python train.py --n_layer=11 --d_model=320 --n_experts=6 --experts_per_token=1 --d_expert=352 --d_shared_expert=0 --activation="reglu" --moe_layers=[2, 3, 4, 5, 6, 7, 8, 9, 10] --router_score="softmax" --normalize_top_k=false --routed_scale=1.0 --balance_loss=0.0055 --balance_bias=false --router_z_loss=0.0001 --router_noise=0.3 --init_std_router=0.0301 --lr_router=0.000414 --vocab_size=24165 --norm="layernorm" --norm_eps=1e-06 --tie_embeddings=false --optimizer="soap_variant" --lr=0.00284 --beta1=0.95 --beta2=0.98 --grad_clip=2.0 --batch_tokens=32768 --seq_len=512 --train_tokens=240800000 --steps=7349 --dataset="wikipedia_en"
Below are experts of layer 4 (counted from 0) of a mixture-of-experts language model. Rows are named router (the router's row for the expert), gate (a neuron's input weights, with its number), up (a neuron's input weights, with its number) and show model dimensions 80-119. Each number is 500 + 50 x the weight over its row's rms, rounded and kept within 0 to 999. Numbers have three digits each.
Before each expert's rows: "mostly gets" lists some tokens that are sent to it at least half of the time. This comes from a sample of Wikipedia text that the model never trained on.

# expert 0
mostly gets: " that", " which", "),", " ==", ").", " who"
router:450439599508508443488490452478478437508492447506474475481483429452485460506493466470546521518476467438459425439491441481
gate0:609495458570371472479473522479438534528522599463540481496485520471539528449563468360455507560515491542494482455461491503
up0:484407481538573482598565482501545462581463471526497584471573512551484535551421546564462557431491590513516429503498505462
gate1:501519538585499441549478530531529491384526468536570442500489419464484438499580491498505450533583524521490517453527437453
up1:481449527502512401438551475510540498420563498531510487606459402489554472497552479484509428431565563517471389463489514525
gate2:537602449462482611488570449406563493467479495535443481552467461504474524416526491479608472546560493517400457502498449454
up2:546400550559514503479507479451604512573391475564539470550494446530495488460503581553455568452517508381625416554484500494
gate3:488495602538508450531512500514513462536483520511522507557605412543464560438461467453423514552462501536509601518529506440
up3:652549469427514427511536441371518561471523541486447475465444495447455455569513527484517500484524443523444422413489545491
gate4:479530587551473480423468445455465568495483419518527479530490475504584460474538473554573577503410424525571542471493451494
up4:522422435478504508568519501557506457480522579512493491453510490478428550564429546423404488486552538496405485552470527475
gate5:430487656496509643484438517523504640444538538498459460439500479507483414523498488547507579513468483601417469510582580419
up5:514436625496451527485432525492433615522469473492451473490508493512495389474517540538479517556504556613454488514547535444
gate6:537508466590523454472512574539502455515544526514537489484571536410500494470586549471455513515570467570530517534519582529
up6:555461517590441459444501474448530434550492444478452446579554538509531425556522455472512508505527590558509439587546526520
gate7:417585489450372475532499502486456523549514444464512463431353473514568574440469543478460498538414518505464488536517532537
up7:494520507526510457441541467391494517563477550450537478581534456528475572468485479449478464541497420518548473367502550431
gate8:424441502476455596509453451450524483524546430485478630460557496528561557421459524530515478557491428503491502528529516477
up8:460515543559463575556471434486460544528434455507459500501467475526588509528379452573484511559531531655507405557508449540
gate9:443371528494529591482592477527552484532481531452486513461460507478498547444466557539458406422518543473423432482484536475
up9:454346440528441488525580486512574443524551493523506505527510521459478601483455515568444468389553551468528457456521526477
gate10:455588560450537596491472471474449478497513482579467511552584469556564487486480537479505523393567476458441470500566445539
up10:550462490527471504559550489481476455461444558556481451494493474482475497540487558527475473492509472530545566521497440456
gate11:518459436517495429515488465515480532522486543466472428526435519491549509440363498488540405534431541499512460464460489549
up11:501534542524502464458462518540457494499464596538426442494499482500585514492374568617470463474421539535523584451504455494
gate12:520469564546506444560469495551519514470425482427464449423603525493482463543473524485517638554500447506435526510520571475
up12:472498463526470477480507544479451464479562492565449488517424451505516500491560559524526420426506495462538465484515450532
gate13:473457459506488463508530536527594602484486500498485549615478407507517449536519420465515441521459501472433468479575507446
up13:562523536413579430561530479465581581566498452483468522586481528558544500560505404490578438479534548460495508475507552539
gate14:400599486471454574547568541423491538542512546407525440424525567515431438499435509561504409558558490436479463443497486413
up14:493466422447430389461505471550442505496505518503546547515558499380550433479566481415547593414498512538522572479473534470
gate15:433513511499482490416444553535527440476541470448483473446514418375541514371500498511383447392520428579458532493551534448
up15:381536477509495499466490519418531481495534506509539515431562382447444406458536408538572482462487468407469493549431488502
gate16:466432517466503397473459577537564480536485465576498563446428462480571482385456434430400500501539518536355580441564552467
up16:511493519603443463535547466541544524610557510581471495454498518450453527515383448590451530517546552535466486467611609543
gate17:581546509513464463461517609396599502481436502439501563549442462469533427456506499549389533487451499540507508535449510450
up17:523540594526449493502541535500595493592599436434494531559484508451525453484442514522487544489545537514537518531491451616
gate18:410527485552477629528580400442495400427520527529581557526477457464441580471549459495500463496547464451476487451520458394
up18:466523465431510514472476547524424434466512484477540563440486422525484539503463479490465539486463534477483550495588598559
gate19:489390607460387474480558527505589566547486483553482477427444494438551464460562548439510601432564377521434521478513473537
up19:480443583500511444523473561528560447492559524451438492419466525500573504523569613485487470422545394576522380451467530538
gate20:499552402568506545470472463581561469601474493468484436534621492631554554549476448470489353452518503551488558487580501512
up20:534481517495488500416508458476497624473551518542519532542471504637543479531485534541538543447399495500415476452481446429
gate21:602483587476486520596530502551490521449473465521625424494469501502549437507498482515437425423615513420526551472460438464
up21:486493508473445554626493500570413461514481507501506464517519491447519537539477521542505429455520523435547502535588465449
gate22:484540544562529590449532492492525432512566413495568497517449546518450591458581524531429525520488526524520517426471484479
up22:533493501542547434483584395472478439422579517402464451465533545505451428530422489471555530587499409568572517463486413567
gate23:449423524558505506525524544450568578566523468519550530460452535483507551501475505504479531543560464480405481572518527494
up23:475433492588522439483545456401510477543496452564549401536440603461523615469506539515493485537567493530451419523496527543
gate24:518511471551501523480531469439455536514453594444482473495515572469505529459569543469638500483382449491531475537459510372
up24:556520442564458473553535469518514546568476572574447407486476528489427554419527535560535537519440480484442530529551602480
gate25:485509505536392467568562440464462566385497382502571484453473489587482546459620430454443527490553472570443504518523474450
up25:511500526485481515528495416418487513402470468508449508491514445503499477491510531563466448533487449574529607566576512502
gate26:492466497553554451512500427427573545502504465485514460410547494537526547452610541477402474486428488504544503560524559507
up26:537516479511444447466548520484426430528515482484554591522555607516534450574529461458445453427492526513512510471364460544
gate27:497528463535491419476487450530453470484537531548480478552590535495533449529437557460510456494505534494554546434532560476
up27:424406379463570597466431454445555456547457483552557516538431477441482501570422588494496437524505516551594492513647459453
gate28:514407619530471556471455469550548477516499519488441454366548494528482552576549563515393488448415465531556530511486568474
up28:489461597546510489435470441439498403460450532486594466476538547594574533405592578520504492498509539571484370476437503511
gate29:481500513494515545444512386454596531513526528460490496463469433510518585570553571530488531496514558555397456394604354493
up29:506497535431480510487497528505490551468511490494568504486544417516412503511472488466452480410500558483523439465416517575
gate30:454566454520522516536509478500455546442488555524571520446543487409478477534521475472487481400446437504419544444579412366
up30:543422513508505490490510467490485390596499495428446491412569514490483397506490540487443403480465546578479547481376550551
gate31:531455451526463461518470387461449515435452455467415499559554448462544490458491488507540499514470496535515518469441518544
up31:414476556502548533517459558528513524493534556608508445535431493543436520541476491474555422469541490509484518457486496442
gate32:487512483479522487492462543435443504513454519549572425567508514554410513434506483523422497475534517514547441536507456536
up32:461545442382494428520534482473442488508560488584480411530473508507461566502552505616494475431523469483519449464500458511
gate33:440462547459570519398463500479520552509497541540582556486506538547420575523488464610493416517461506512504487507474507503
up33:513479562597534529436486451506534505471449505495544530524466528508528516471634553453528478499458510571478499517533473526
gate34:451559608437491557451435509481396451486588460504431509432462493483475493469555470411535543555508426504504523515591467533
up34:493518537506550536473510533574385384462578562474382471477488447444539585438463553454567597549426504468512465519504487485
gate35:497533482505524487499571495495459509506458499488463513446633491577538524552417478454600578538582496578549452455550505427
up35:486477437414545519593502518505549485432538553541526461469445466507423458483505377528505419495402384523411540500498524500
gate36:482651577464436462521519553515438471555461455589440490494486480487505483530448547429492388533470527476499539423500483515
up36:492448482485432501494522503412531522505499562507445463491398497427530571443544504450529479580433465463496460554514546538
gate37:438558534521460480541529476486591451503407484438487620481617581397519476508587536569506484539519501466468513437506426478
up37:394553537486375511549474491461563554536398555516507593451543517473453524430420579529448479499472483534413575568465353446
gate38:465486482501519571524457522471493529427550478516444479530593523480508521464500514538468486470478513530429438571549620523
up38:429511506577478515515502437458473491543534583512527491506471485581452483547635407601532545517511480492629405524518456519
gate39:444423493494513447409425514476581528507502511608498461461554497517580463484485458497469450533359519552411576501529449478
up39:518511437492468596550518519520461502504415517550327555501497501489489480475576544558472443467498514468441454558508454602
gate40:493489541477502467535455479434427498463551432506410524466511577455456415524451415523547468578489436564549473513486527559
up40:430524437461471520468513499511443527555471467452490489447480531465526453448448485484583475594492482533570571619661491486
gate41:468498476549486470519515506534501430490427460522522546494386495487565401531614456527539507482448532464525585449491477470
up41:613493480494460570422574496502467551403501525467448541529488403469489463529443526529531482467474541420492479483481603436
gate42:462439530410437500506484499555535600508592676591476508492520401395557444514463493472518584474426492541511507479535516539
up42:444486496496476514501509502552516607546520630554523492506483469452538422523329588537499519453614510529444555449463537443
gate43:505465457469504527580538514394452495530457512569560579443469480426532489419514525527579396495483493465526564438540484464
up43:420552431459567514568443530448431529505503530537516482579504535469543578463472534466532543529474476570534638575506512450
gate44:487470430521525528518549387470398489570508514495551545493445512491450454432433550491417633554454443549467532455526569456
up44:501447447527528427541533381500432462515501484539538557479419517463489497432428470526440574526501450597469551485519577472
gate45:480451599495580542531469430560525455436496654447567418522614501572470509568568476541546462458458525469497566544501429483
up45:496509517476471545513423453470437560473461626511568424572579551616529480496530430551565510484596488507447484515582460514
gate46:492495532469461523462538496501504425492483538450611430506452545564545551463449436538494492486423452485490529536598459498
up46:498480523558483486488570493518475417529542561394479441526448578528535550522459416549507532535342433584417555473537556487
gate47:478453505520518515497541506481462410556485506544424444519512434422409551503516451496477592575531570563505559483566488479
up47:504455482513571526502492586571525399492543441489574514526430495457533529520545511572543461422457496376400385450482475514
gate48:501485525525544517540473553460426491620519518493483508534445534514537464484550528465508551666464496541474537409472470451
up48:500574472455518469482522402545584545432512480560551433477580463496439521486460418463450495379548491495549474637511534516
gate49:585420557570583531484445543439369531533532537445465484580573519416486494535396476446507480466483483404507503395481491440
up49:514510569486582473436486452404336530574448509440497511536521509451464507602408508432466571472521501419530418367563502467
gate50:547478488488529534481494453531582511531546506520522452483435482458471447385524476476392451518488530430487473411499469537
up50:496575602446480551434559606605421472513502476482504560426450428546559538544478482515581594378445498483510536435540488526
gate51:543553592555480480566503594373523522467508492441575543435484578531413440462457486520444550455457494493401514533504484526
up51:502564568599463487534554581406504527464498461522480564484481464576508386460449483500493563513476539477440580534518512591
gate52:477519579522494423420532503595526526562482441435495439505477548522475438529554528532531471508525514477503449539612535578
up52:489527519506459472474542455581510478561423395484483472503478517434502517521532507529485483522560522501502479477524485433
gate53:514439475524476529569532512521476385564448421485467476543554532428466527481490471517510555450482497493469502489523457528
up53:447451484403493518556483471466493629584523426584454585458532420496496581509535457486484454546586591464470492448486532504
gate54:486468528463497597408525511432412491479492479569470565449497465502575421489503494515556519595466408484519494499485468342
up54:475477475577482487530483483537528487529508469428525462584502505445539550618467445467514520502547520439466493411489472567
gate55:529428564512396525470523579508495407413481526485488477572479368435637473529443498443603583523510481488417506442541454473
up55:451448575447407513424593590549574414507507551483512490576445449447604489538481489432575551659510460499487567412541515400
gate56:443483541503571516416542514484501514416449475374521506444567459436467505491480523494508537491426490467520554415517510543
up56:520468435534439431485514450504471489486520491379546379464476497488540529573466555476568608453493512439452497481466506493
gate57:517574539442522496559524522458588474413448425490452494443469456579533445540484585532453462442509456530530461556598479527
up57:570377467477553428471475532517443493492599593488509521517490367557455593487497395522493537539529601408500457560441430499
gate58:459429489521556544467456501544457483542527593561458501402523308566516448518493554574517560576483625502519431495515504559
up58:481568494499391488524510532479524538443471452532506530497526542426505507444535491483513446498486464471550530473582545523
gate59:474582516590473446501514521540391459576438499499418496400590477422518433403485487586456497445500512487574469477495535453
up59:445482508425463478524506407475457569455511558548550475503449442427432594466633429451530535442422415565455527464533473513
gate60:431450454579514552449574441489568488568551501582511598573461485465470512500502525489431544481425593495479562618508515461
up60:581437482495550457510532434474539468427539546510550576533437476510512565539546528482424493528484566532498522599468535507
gate61:463494439453620482520385501468496489523457493437435484475463475488490479527509469573479474533557560472556429535499501451
up61:507511578488516539491565517572518533490504425558534459501471510513467521413435530500562525476450507458387491474540570440
gate62:479404500479545509440484575541545546489505478459517520545418475455465541514521534505520472469450532335543544437428450568
up62:445427540452517492534467545481446515467523398481460611543533475508516525584547464491544506485560495362520531477451511525
gate63:429460482477586603439485440544516416542513425579514500552459531564507482540506453535406469473445527510446464529477495489
up63:529543558422498510498404484445622518540417547564428518520547423440485534465496562510442480579569503527441534542494507445
gate64:496455575474550483432519456457510528568512425424523443448506500543500526441534511443463564543517405500495491454519425467
up64:492453536497518501461533461460474447571501376425570486481463529474511519446561492556491522510538442413479457381561461448
gate65:454425513538498506533507478456458579547495548487521510440494557517503417486512451456538504474438472480440496451474459517
up65:540525489564489448502540505537509526486480546444515441564540531439521548496521413538553581506444528527449437515483496495
gate66:472407536489522441562533505467490461409436514366512576519489415503440507439535533569533559534499522566487593470493516424
up66:568430489474508460487528436439499517451522516424494554496495436588488489475635470502483605586476575463481520447513516480
gate67:391507501556640538435611440523430531445590539477489465422546542478508543509506473447493441502503444476522441485538581527
up67:448535482446557475488486412531482508448579568497527481505449426551519668478548558507561443560426434509499467507528551461
gate68:519456612476398566518562475460526370501543535463526533480552580522541447454542487454492518530516522485476477490526550496
up68:427541460476572506518438524379426567456530399485524455516480534440545608586464508607503494477461539490464473467488446454
gate69:493516404433540512511513494568503475447523573549580497528514511399426480438512511527469506508505442428495443475430459424
up69:519515509546539591484490523501581540482454425533492569499363551544505486404538460550517483504513444437518468527534429462
gate70:416533497462438572507519401495511445532484436512452474447488538554484522441509501499460615568536507651477448552495513574
up70:508518494483461436562513551475443443519459453488455536509489494486497506442501562497518578465523565493479514555432497601
gate71:471492521554453501557552465575534600533502521478518509494476447491479568399505501478457472503404443516503522466488522469
up71:476403501478493537478430506527480462476497473482493510527573583534532515613564492488548501545587547499448506555542460483
gate72:491492568545529580568417503551546491404474570504470521461537458509503508430570477528507474556552654542526506483482445491
up72:434516490594566518516490447520438493530444452511579398565411532502507521397528485473457461489493505480504435423600516544
gate73:523485474502471475463471483411451450483482520444517460539480458493366432472433440466485464511524478466473557405450476459
up73:448597443514595572555453514503508477512426514521556498426494559447495565567529546487467547466504495447523439586486517610
gate74:459556593473470544510500467486504460487561506499470400443560490532574435395571533445456469544459466540454526522571484500
up74:445494514464495473442527423438497485459520505556484408562519454546512520500443484490530557540555477590414478526572553527
gate75:502566493562474476492438504461403474499535462598441509486522444502509467501533514496438432534471559504545410412470445464
up75:516593485530495449525504560553425436473573523626388470417480458485511496499594448522385459523514526489527419449413500362
gate76:533493577436561410459529519523499494454533520439570423591478483476540528442565499394545492510475529560495448474567500452
up76:555500558510480477503408535488545451539521436521524561368413451485529518504547497511454498459604564453555568571552447491
gate77:507584531484558544512530471564492513555362486479528354558500448521610495524543507581464503553491453490626546487481348514
up77:473483588596450480515514456518438456424520556430513619482602498480443559590559446467608534406539550422467511536538532535
gate78:455510526522482519448467427475414505415563425544533504560564515534578481422462466542557581483483424532558476425484445514
up78:478506445464486485491452553529496514542448481479428538548405524442492533607566575478461471480539572503417503553561500519
gate79:557530454564479478448491442431418447506587473539555535482522535613594513491462588477564509542451536498560510515514574506
up79:531472515551482467473458482462405404483578461496560570527512581565550520434431527480598488522464511496513472511464543495
gate80:582469459514496409517496472507442455585558493511375507437551473452533508478579466456441432451560506489449439564481420545
up80:486536481506529567454529505429509453468467506466585506524489465617433555479454457441514444570473462499622506510501483506
gate81:440524458487614581464451502486478500451492538496474522463545511532553440510429603548376558560464506509501703488535384501
up81:529526492418539424498400530538493529505469449456491564492512489515502555419442587469464536518507449451493485482683468535
gate82:503640481530601458482534379485510391532497532481497440421481375486493515448476466584602522505435480527484469515461455508
up82:505499467389536549499545462548511416501494540454522506434497482477509527513535557569577519388459397479469495480440475515
gate83:475546488539413558470563531529547414538554382548555519494531506463570464500472498450577470487538519484563530509491589459
up83:479416513473481516583504481419474553517523429457554401560451451580539495483580397491494464516574477436392517487467430498
gate84:363531538529515465523450584494520513540580515527465472459520479478511498493397506435498574545532531556493551478496525482
up84:517516613532498533529447500550479448407528432481459516472518490575498487534617494494431367464460464542558516522485459506
gate85:478539505524578525546500477512536430447551462473404432504489384476497434508498484381499446582494482448467539439498529463
up85:604459497594487474549449424451561546481462510499488594532497556537522504589467433492383445390481460502562453508523499550
gate86:495568580425464490501566543540499480492486458509487606483511569514408507465585526497534554565565447463529561549445485575
up86:481473477555465539499471564548521472608533497556446475472495546512440493438386459580511549568500484437527522521533491492
gate87:430577476592462579515573540576576523527429538631436456480525503446521575565469542596487547473394440530567536576550432542
up87:403427431593449530532444521448455463460597466530439524590535425518514564464450503473532509511470530563548545517572505508
gate88:477588634476538523514442527595409490477412489495383421438597482496495461531461405538483553518404535438497552481541494536
up88:458491508500431514495472501541500482444519525386490501504473452525479462538481478527534497512425492518419473487563501521
gate89:464521441450457557467490487467353461520545515575500408468447503498523396565531482415520515514625468462434544493403438493
up89:501532510537457486431567566419427480532451497597466363507477493503453390512593557412507496483562547407358555532463413499
gate90:468502566446465511537532499454538510481500597481525467570565507470521372461578478491487567532508512455509462539466457511
up90:507443367562543520507504609502528486526475609455517480492482466493456465402494519544452402480506444641546437454517436450
gate91:545525473599471605641532451492474460500428573522460497506494551541601468526509567507529439559544512424551546538534558548
up91:423506462449548499433468505544475505398483504502508514538421461469547465540533566495551573466476480556468554494492550617
gate92:515490547501529444470444470460577613461544455448558471451470560481495497523456540575485527507474453467604540489427510565
up92:515470550515525494515542484505520576515459515511598483423449565571478489509496540468498508425470518425604511519510458480
gate93:489496535484517528413498482512453502465484526428400485443515548494603514549533552450506488544499457586457483546583420519
up93:371512450504558477533465511427526395522542519573474517567535474510429506469539461527506572527458591529535474434527522455
gate94:474478575500460482449537488456619484612450484431523507491508523513567515539511560555481503624538560407498482491468525456
up94:505470516497467543345584515469575446589418478539486573569457513512555474450371576510560399586519507445486451424571575478
gate95:511571501390531404476537373480565585589502439548481446556535516520467502542470491579474481490484455436602532533434517504
up95:501460444583519523475518612465431394456517494478527517479513461513548437464530474409501498436534469475364482510536466484
gate96:421494524444508541416562493534565457532551503574482511514558526432606540409531529541500564532468554493518561472531451486
up96:398511590553515451386554482561513537505582462554478591488491509398491587489417561484542577463521460431469542530542439500
gate97:413511396513488450474406508485413475464479495566546420571512517527560455551418535526487485602510532544472517443532549444
up97:508451518422446496535555454553567538511473524509422537469487504591495536379540501538555516531569544436561443557516503533
gate98:590388503631449472593523481454475426562483629429532474476418535420460449485515462505580599478501486508506504520422465447
up98:468478523426454558475540521535584459554499532486496484460437556549560516588502486578533566412552586413587486478505534545
gate99:503496602530468537493508512479481565486495568430512471490438509588569637545512575463479518505521470507497488522448532520
up99:462566555525469494532440517518333487397480465414500477532506548433538584576637531470479496494519484564601445557482529477
gate100:473519479575519499471559576447512571470511526551483523547528459456493514406538455497416452422452500566514567427481440377
up100:514491530502597520449578527506545601489541548527472542521573500418508500360534473487484481453440475516573543412477444451
gate101:536451531517582516485539447412412561452525521444551423440501486411504540484495417482469468452414493515516511535549404454
up101:546478463538470556426586491569481473470461445508581548544631570469545444524585480448603447474489509470490517472379522466
gate102:450410455506579441425417522575430450463406494511403577513577438557504549338429489484544510467425514479471416530505519452
up102:510492471533457579486573578476483534518574469532624398429426528531584523610558493542466472559512509508444586448598451544
gate103:501521510487489564484546531487493526525604481514539531419536564461558500513471534491562441516509546550508551504475526502
up103:549535492539504458510561497454609481406377490461439458648458434582496490492497488541521501487450458461511420556514541530
gate104:461425482424481493504483493540456522476484544576484513565557545580582464473422481551520462515509517517489470527613489554
up104:448414472389420529492498525530387485492531525564425508562546542539598404489412478526546459608500490513473480516470507563
gate105:488534521413548515474504414534485490590484548485471497500569538535544464479458480538635484424481371548563500484598568573
up105:477522451505481449487531573441488493451538450506521446497526437433440539574510407480392429482537604502510414477450495452
gate106:512525538530587459470548509569581542440604543465508480451463451429469432482513457412520460468457423473460532525508402501
up106:489480540381392480578498480461541574528484568485519478457579495588378472490448479509539440524434449504494502509535501501
gate107:468471528486492545466465430439519541413527467451492567395582456434666472449489497450542528475428488495496491574536489496
up107:455503449532505453565444545536430420506421546520468479559492485469413509567588541471461442616558464479548489465535520593
gate108:453492444523571576583475510453510522429479537489501399442437442516430596364550509456505526499563478573512524518452481626
up108:550547459517547571490457609502460531525475525474452473527585525466550597523551527476451437428489400502492494463469492571
gate109:524513476556428461512510588394550581415476532527521531484511492445467568473615437464402520534591482495376506475522559404
up109:493577495572385481560404500347504541472525462476431502437513432501394539436534493440378541482528602474432478544481604454
gate110:500553539490563480489486483562466523515453469458476561502400433495469490490561450444517517645502504472504416518540442493
up110:438554480482501509471526439567550545484448482493492477554560448525530615393518442549500536605526450509538534406437497479
gate111:436481484558438591464527479455571502565543514441574527551492484479545364497598504504528578595528524387499565571491523591
up111:519563502514609480448426505513571534539441451506547479468528612421428454499475515408464455438531412542521512402508540546
gate112:456452548463499502497568594567545485500511505592522531441495527494553509494489488494545557433586524471499539411454502442
up112:525567491490502555446557410489445454522423505446500518447531515459451560531532404500492411499443492475560465601552519584
gate113:449466537522482601559542526518489598528496517489553486477532558469550539474474501481557562510430467467577542492454497439
up113:462439521537461518537483606519481516486462508443385470472572522534607492532488518445555531459524393418483512521455463402
gate114:477555532553438438463445457476401527568537446506551463445578467504447514505473567518487499582438488512471485452618557497
up114:443475514607529519452504495499535467405505508529504582524438542473496555478450524522531524445553473479505420422518433369
gate115:516414544424619559505443524491477561517494485458468407494458356495466608525527480585564486456507497459479480501615525585
up115:505595475469445440494518403555526470494498522539565556455554626515478401519493508420430556458545510491538510474474510436
gate116:503457498528410492493516526587448430496470496588458571528484526511500490540506537568462538546473418508480554461536518465
up116:507478601442467494498466532634427475490506508600441598490453540600427497510527536553499464459493502559527506479555572460
gate117:542379530540393468481437635471569461565499518441440478406510368445550525488570466532464546488520508468537445522448575471
up117:486480543532532415521391519510501405472471554494503517507472520485474602381506547584377551590486476484523549450591468564
gate118:472531495598478557503555404499467501602454519481429559515524482452510481395530499518414452481478546411453490498436505511
up118:434606529585466521395511511476498433595504591533532534549471440474471440482609429513442486511487539479421513511550522480
gate119:435480564546432521487532506582517525429530536498457479461504484473531476475429391553434491468520501441504548460467448462
up119:579557427421549482517415461485532462579451499388534547472455458529466566566455555498535519481525540547519523534510535410
gate120:471431504524506502567584461469505579555469592490516534437469515476538469418514460494473504471525365551476543483544541582
up120:525483487509483593525511425421530454497527474511486407534360477498591478534553436509494511513429410463545512467515475523
gate121:551574499512540589472591503586492495470510543489435488511411445491558495601524575500471534553578572451449434537582495452
up121:528574435485487630557584563501510519472545502574435493495438445485611553574553575519431506516497540504440489538563507518
gate122:480459489455405523555542476490514488496561409487543483436511508547500476423530554473539535577459511490516495565518454486
up122:472470437540390508479544539478503517518412509549452488515475490517513539521529472582445507513580522632503562432524585525
gate123:454505571476487501440552456555446517421398422518595501570430468520500532573553532439431489562595449475444548433474631434
up123:470488545431545506457495456466452472516581448527494505507468541385449528593443561516519493559553552537442551472573464482
gate124:519501413526536485559499415464491535535483499573530378503518463585553569399454508538536413425511441457484500505437416449
up124:513491445526540426549520364462516555509530417572523438536468518551580493367527595469499426518504451416505554519497474428
gate125:468462634386587447444512494605509491519571582495583507456476459511590519430424547538512477409564440496494530468514423491
up125:487557481444441487571526561488498572510549571484473542507442502537597470517547566557554469473545484524407552529479422537
gate126:552571466472436502387558416522495518425427497492487530518438407498572442494478441496438509483454520479538481499510599505
up126:490369523480534564449512520517448604522528511532508475469416480535522511500524421531484524618522493516549458472450409552
gate127:409471627550536423513461472506563491498500447424508518478619542497575550497431416510455491517545440499477482482570453420
up127:438575465522598521516533370491475503502613538596454449502605422520548505520555560618547527508539502514594485568512464559
gate128:509510454528471506512558531428538473540528485561451557404461481383523443404561567572516554472514506408562471453565498518
up128:485448493581486575535594537561575504527431527531626538458507494421498517566482454514531468478585487564439521449528499404
gate129:487415494456647537488422584478453550504522567411518576509493504527568482443513403494416464502525418477464512408509507465
up129:493559520534426442553578383510472437483462475506459445500497426517468524559550601453598524521510575592537435532492512546
gate130:502415479588486501475546452533579589484464485482462484551549509452529551392520516539525501511469421515562482498567556417
up130:532476490513522567534485475459427535513458498500488501542486470521379514462491574504534511499572497495480490573476476388
gate131:483441540595448442506510436419419455462470503481502554507456502528543491502518503429495477426533432561511574498534450502
up131:537448451469553454517553479446461501437422576377528476512443462517528492446518551520509440475528452491503507593596473540
gate132:632456570512534565497505579495541485574498406504486531503401501367443403499464559483465459488483524536492487550482468497
up132:527459552467403442502509445560494438426512518481549559461472433633476537530573519456479556553451491507464509442509514537
gate133:557551458494509551493476481440504509584503550513414488495544399456566465515593528505489515523493451578556452505531527428
up133:590441549621461527490512514515485508480512443549474540523474610534444428506532580565400475475484514604473457503477561465
gate134:500579395500476554555574499512470530399562611478563348520402477514553435523561485483432465504552424446488508522486529490
up134:486507456557574529533609512411487484427407536441486445611524474504508461593494454567338529553529487462438510532488462510
gate135:495522565503495470480487524463542507458499435503494481490636491496475492488493494539466573434490491483604554516515435576
up135:481515537497488524499492509459526587516513474447510456515538503470447545510544578505457601437478390473586559570482442597
gate136:469487568490487540477457484551576461480568421494578466456523442367467465407492551488526532573502457490459587538492515485
up136:395494578469481483479551492477561496564542461492523465379480550506455524431495513463505490563542435469466500519510445526
gate137:482498505547487580498506449439483482544540599477415451511584497410534503396524498493511522518497501512418480570495514492
up137:403538489539472582506501409449537473520593492573591518419528526523509485413458525505447470540469585458446400414527460543
gate138:539436447477464586516554551554558499559449411453543511505592556483467500443508435582447545483502501414451570536406563474
up138:369571612477525472559498586596556508501499504470535517493492347593579520485430533583473484400469408446553483452469573524
gate139:541452547486546555475450557575433466529460582516578434471452560431558479523555522544399492557484479501549546493512500510
up139:511527505443553497521479524499478477469540525550476429407471581441497513547614484464426479578476449536501545487551448495
gate140:498418484508429539485524463437433402472511477407384518509458518432473561633536578483443488451476462568507510355472440533
up140:477512471475493508484457507504496533428471462500424629544554514525525408578441451542433478482409460580471478458587456529
gate141:504565527493553514491553542573423359533441645439433535450519476466559436425497493494508525527498478530497550595504476443
up141:553483512480475512430516500478467447573530553426520516480491420456446504529496500370578580599449494476481496562457532472
gate142:439510496550388522626509536501506480483467584523566468477568525434550510528445534594416473490596550604459576530530489478
up142:523457566592447503621476507526488530477513554571561475512443437400555515587553493556509537562525547613420552478507551456
gate143:493499611481521495521498457506464543574412521479474495400453483486502469577581437530528541483511545554520531565470501477
up143:574521461424457487459416578512456546466553498453550547545503530498606436426444589510469518538542485486529380379525396570
gate144:469533536456457494453537444399547428558520582446501454499586514428509495452415416502537513550579569397482435503428522440
up144:544515580476515541475450564536464570433458492572513488465475435606534459499533569528462536626422465529441509401536584565
gate145:462529614486575452469493509499520541504481538558445505495541492585518590499566524551523495531533473510526454559473502513
up145:522477418491562523506564391506519489494582548462546509499516548478457492414456431496471600466476535419505504458583529612
gate146:478433540513498491507479464526476514546583507505505500460595509459537476440572431456475511419496489597495457470522463550
up146:566605431441487528542559566489538481490402525552503453557418502517461523627413600510498483583499514420501587553491547499
gate147:407533511596550542488429522508520462450569488583518461597444516490442491523510475485457488601462509448541539510517405518
up147:436479556535494450488491460483485497505529470573552564455544556458526520451501556467463452525514553431508555491533438518
gate148:410556487544559460455596426523431480545598495466488424529508606534522468571515449457575478485476578596424481425528476570
up148:460507525567434476528527451596559502494533466490503476506543544473564483512416522450539426519422581624459509538510439520
gate149:482493504613508558595529456498586544493516451525527493448514537432543485497480448540536549529444567556510510512441439525
up149:501401484468537521456480554511370447490519456520583517554451492479434459524494541388470470489565549512446506518511621439
gate150:388437479575524475479464543550516524391460422540481525459497523558479494593460528569473520519469566499549447473525542466
up150:485522560482499463465529484489436416494561455471548537456501458514477533481499413479512525492517466567436466496437469545